Experts of a small language model: 5817 steps.
Below are experts of layer 4 (counted from 0) of a mixture-of-experts language model. Rows are named router (the router's row for the expert), gate (a neuron's input weights, with its number), up (a neuron's input weights, with its number) and show model dimensions 0-95. Each number is 128 + 32 x the weight over its row's rms, rounded and kept within 0 to 255.
Before each expert's rows: a language model's description of what the expert responds to; "gets" lists some tokens that make up at least twice as much of what it gets as of all text. This comes from a sample of Wikipedia text that the model never trained on. Tokens count by the router's weight.

# expert 28
It responds to: Words like government, these, this and cultural in prose, plus later words of club names in football tables, such as Rosario Central, Colchester United.
gets: " ", " government", " this", " these", " and", "3"
router [144 154 143 165 116 106 175 143 103 221 109 111 145 154 151 136 160 160 106 113 136 132 110  92 163 162  63  79 198 128 157 149 142 139 133 138 122  84 133 154 135 130 169 112 162 146 122  87 174 149  88 142 112 132  96 135 188 140 109 127 144 151 127  82 171  83 182 208 146  69 168 121  86 119  77 135 140  73  85 191 133 151  90  48 189 118  85 165  92 126 129  71 118 117 173  58]
gate8 [126 136 141 115 130 128 118  86 104 120 120  51 145 187 118  74 144 122  98 197  51 152 131 154  87 119 127  85 124 127 150  98 191  90 132 118 142 114  94 118 122 134 156 136 114  86 153 133 165 104 109  95 148 134 119 104 118 171 127 156  93 174  85 168 181 153  83 129 143 121 159 106 110 154 144 110  98 124 142  87 100 125 137  61 112  75 159 141 158  89 156 161 183 120 161 120]
up8 [ 91 157 115 126  60 135 170 140 107 105 160 103 152  89  97 139 132 137 125 109 196 138  75  84 160 110 101 185 137 145 127 127 155 152 164  80  90 120 114  65 113 113 128 102 177 107  89 146 118  67 155 142 154 124 121  64 178  77 127 169 120 136 131 148 126 190  83 143 100 126 125 121 107 115 158 106 125 144 141 160 135 104 129 177  69 114 124 163  90  71 133 207 114 133 120  66]
gate9 [124 163 120  96 200 117  85  94 139 195  88 119 133 131 157 168  92 122 145  79 157 105 178 158 155 112 159 108  97 164 131 129  97 158 100 128 106 161  89 123  70  88 124  83 116 153  98 154 123 121 149 125 122 103 228 144 132  75 202  96 120 111 123 132 107 136 107  87 123  86 134 126 145  98 102 109 137 122 130 100 154  96  71  80 169 176 107 179 122 154  89 134 116  76 116 112]
up9 [ 47 191 102 150 121 103 135 155 144 145 140 141 119 117 203 112  39 139 108 128  90 122 155 169 140 172 123 148 163 135 154 123 143 165 166 120 149 135 161 112  85 106 140  84 117  91 150 107 168 129 129 172  86 105 174  90 132 104 153 114 164 124 113 142 171 143 122 137 126 165 127 152 128 166 148 126 177 127 143 136 176 139 144 121 157 159  75 124 149 142 111 138 132 150 120 187]
gate10 [116  56  94 150 116  90 144 144 145 139 149 153 108 145  78  94 120 122 149  88 113 136  70 107  88 179  89 118 160 138 110 129  85 126  87 129  62 162 116 159  22  95 151 115  78 181  95  90 123  99 106 108  91 176 123 147 121 193 142 125 140 110 140 153 139 112 148 127 196 124 155 122 166  95 161 118 142  86 148 101 134 122 141 127 148  65 149 136 147 151  84 146 140  90  87 185]
up10 [ 51 126  96 142 172 126 140 139 125  98 131 127 120 147 170 137 137 130 126 130  74 143 114 114  96 144 169 103 147 105 108  98 142 114 136  94 121 128 104 101 112  55 150 101 105 159 171 147 110 140 149  76 146 127 131 105 107 191 124 146  27 152 176 126 140 164 117  83 179 169 112 117 104 154 118  79 151 146 156  78  73  87  41 123 106  81 189 176  51 118 185 119 124 121 127  81]
gate11 [107 137 132 152 162 125  92 165  73  84 163 196 157 112 128 153 115 148 150 110 201 122 102 117 129  99 149 158 152 133 106  94  86 105  89 128  66  93 176 182 104 119  94 193 101  98  87 112 159 101 118 116 119 120 147  40 117 174 117 141 127 105 147 157 141 143 125 120 139 138 154 127 101 155 146 145 152 145 118 104 118 106 163 117 127 144  77 145  57 132 136 130 104 153 107 142]
up11 [211 114 109 117 151  85 125  61 170  86 139 105  51 153 125 120  97 184 127 150 108 157 130 176 103 152 133 123 175 172 158 161  81 129  44 111 136 117 163 134 145 124 152 130  90 166 169 143 121 118 122 165 127 138 124 104 123 116  96  92 140 145 150 161 177 101 154 153 126 124 143 122 136 151 196 113 151 202 155  81 116  92 153 145 182  98 106  76 158 110 140 124 147 139  97  69]
gate12 [164 127 130 107  89 144 133 131 164 106 111  86 148  84 131  93 145 134  74  44 147 153  54 142 127 101  90 125 123  72 163 161  88 152  60 122  87 140 142 104 100 102  97 101 122 112 155 165  91 111  99 149 139 185 181 134 148 110  84 127  89 175 100 119 154 100 116 145 130 113 180 138 156  95 126 109 111 143 149  97 193 104 104 123 147  97 133 114  93 152 102  61 109 211 108 208]
up12 [144 128 119 112 123 127  84 125  90 129 149 128 108 102 154 127 115 133  70 157 103 195  81 159 130 157 106 159 168 106 164 120 150  73 131 215 150 144 157 102 154 129 108  92 108 184 125 122 132 105 166 140 120 123 150 106 118 102 121 128  91 157 100  77 184 200 137 147 127 112 115 112 127 132 184 134 138 117 133  65 113 130 148  89 144 149 108 109  99 176 124 124 124 130 166 171]
gate13 [170 104 135 126 158 134 165  93 185 159  84 186 160 117 126 108 106  97 136  70 124 158 123 114 158 139 164 115 127  83  88 115  89 121 111  93  83 127 123 153  75 107 133  83 110 162 125 129 143  95  88 138 113  81 176 109 148 211 102 118 141 137 140 132 121 100 180 137 144 115 131 150 127 123 124 157 150 157 122 133 147 113 178 165 107  76 148  58  92 101  77 147 100 110 131 162]
up13 [194 160 153 102 141 172 109 172  99 125  95 118 112 156 117  66 135 129  91  96 180 130 188 150  32 137  82 131 188 145 159 139 140 143 133 134 152  75 127 163 107  81 140  82 156 122 115 116 171 132  64 136 129 130  90 148 154  94 142 137 124  85 113 157 180 143 123 165 125 188 145 147 126 131  79 163 141 155 108 168 120 100 179  58 115 100 129 109 138  72 130 125 106  73  85 148]
gate14 [132  94  82  83 120 146 130 143  57 131 107  93  95  60 147 155 116 181 180  88 148 115  52 142  83 129 154 198 206 110 155 169 104 117 146 100 154 128  99 155  80  61 126  97 145  96 204 154 148  95 134 152 141 112 176 131 158 121 141 112 104 111 160 128 135 165 146 175 137  88 111 146 123 137 100 158 115 140  82 149 133 131  92  57 106 141  91 138 106 134  47 127 118 101 118 116]
up14 [ 93 132 126 194  74  98 187 130 189 147 132  82  75 137 128 147 157 102 177 154 103 150 152  52 145 120 171  76 118 126 125 123  89 167 152 175  89 161 136 104 107 136  89 136 118 148 151  72  66 154  77 113 174  95  57 149 130 125 144  85 152 119 136 144 149 128 113 171 148 132 138 128 101 171 119  34  90  93 116 138 144  72  68 110 112 163  88 158 140  93 110 116 124 126 141  86]
gate15 [ 96 109 145 144 123 111 132  93 195 118  66 161 217 127 129 110 114 151  54 144 149 103 138 134 181 105 111 181  72  99  82 169 141 126 160  57 114 162 148  94 114 165  79 120  94 195 169 136 159 119 134 140 137  83 136 145  77 168  99 105 148 163  65  79 159 168 164  99  99 161  80 117 156 146  91 139 116  53 128  97  78 147 141 199 104 156  95 142 191 115 156 141  82 147 124 125]
up15 [147 145 127 123 157 130 112 106 153 144  90  81 152  91 159 104  98 186 100 117 101 156  96 123 143 145 160  52 152 184 138  93  85 109 135 105 156 142 152  93 131 110 143 170 138 133 154 144 149 117 100  98 152 162 152 170 124 126 143 128 156  83 138 148 108  82  97 107 117  90 124 159 126 167 116 142  90 111  92 111 160 162 171 164 193 140 146  44 172 111 180 115 169 119 142 110]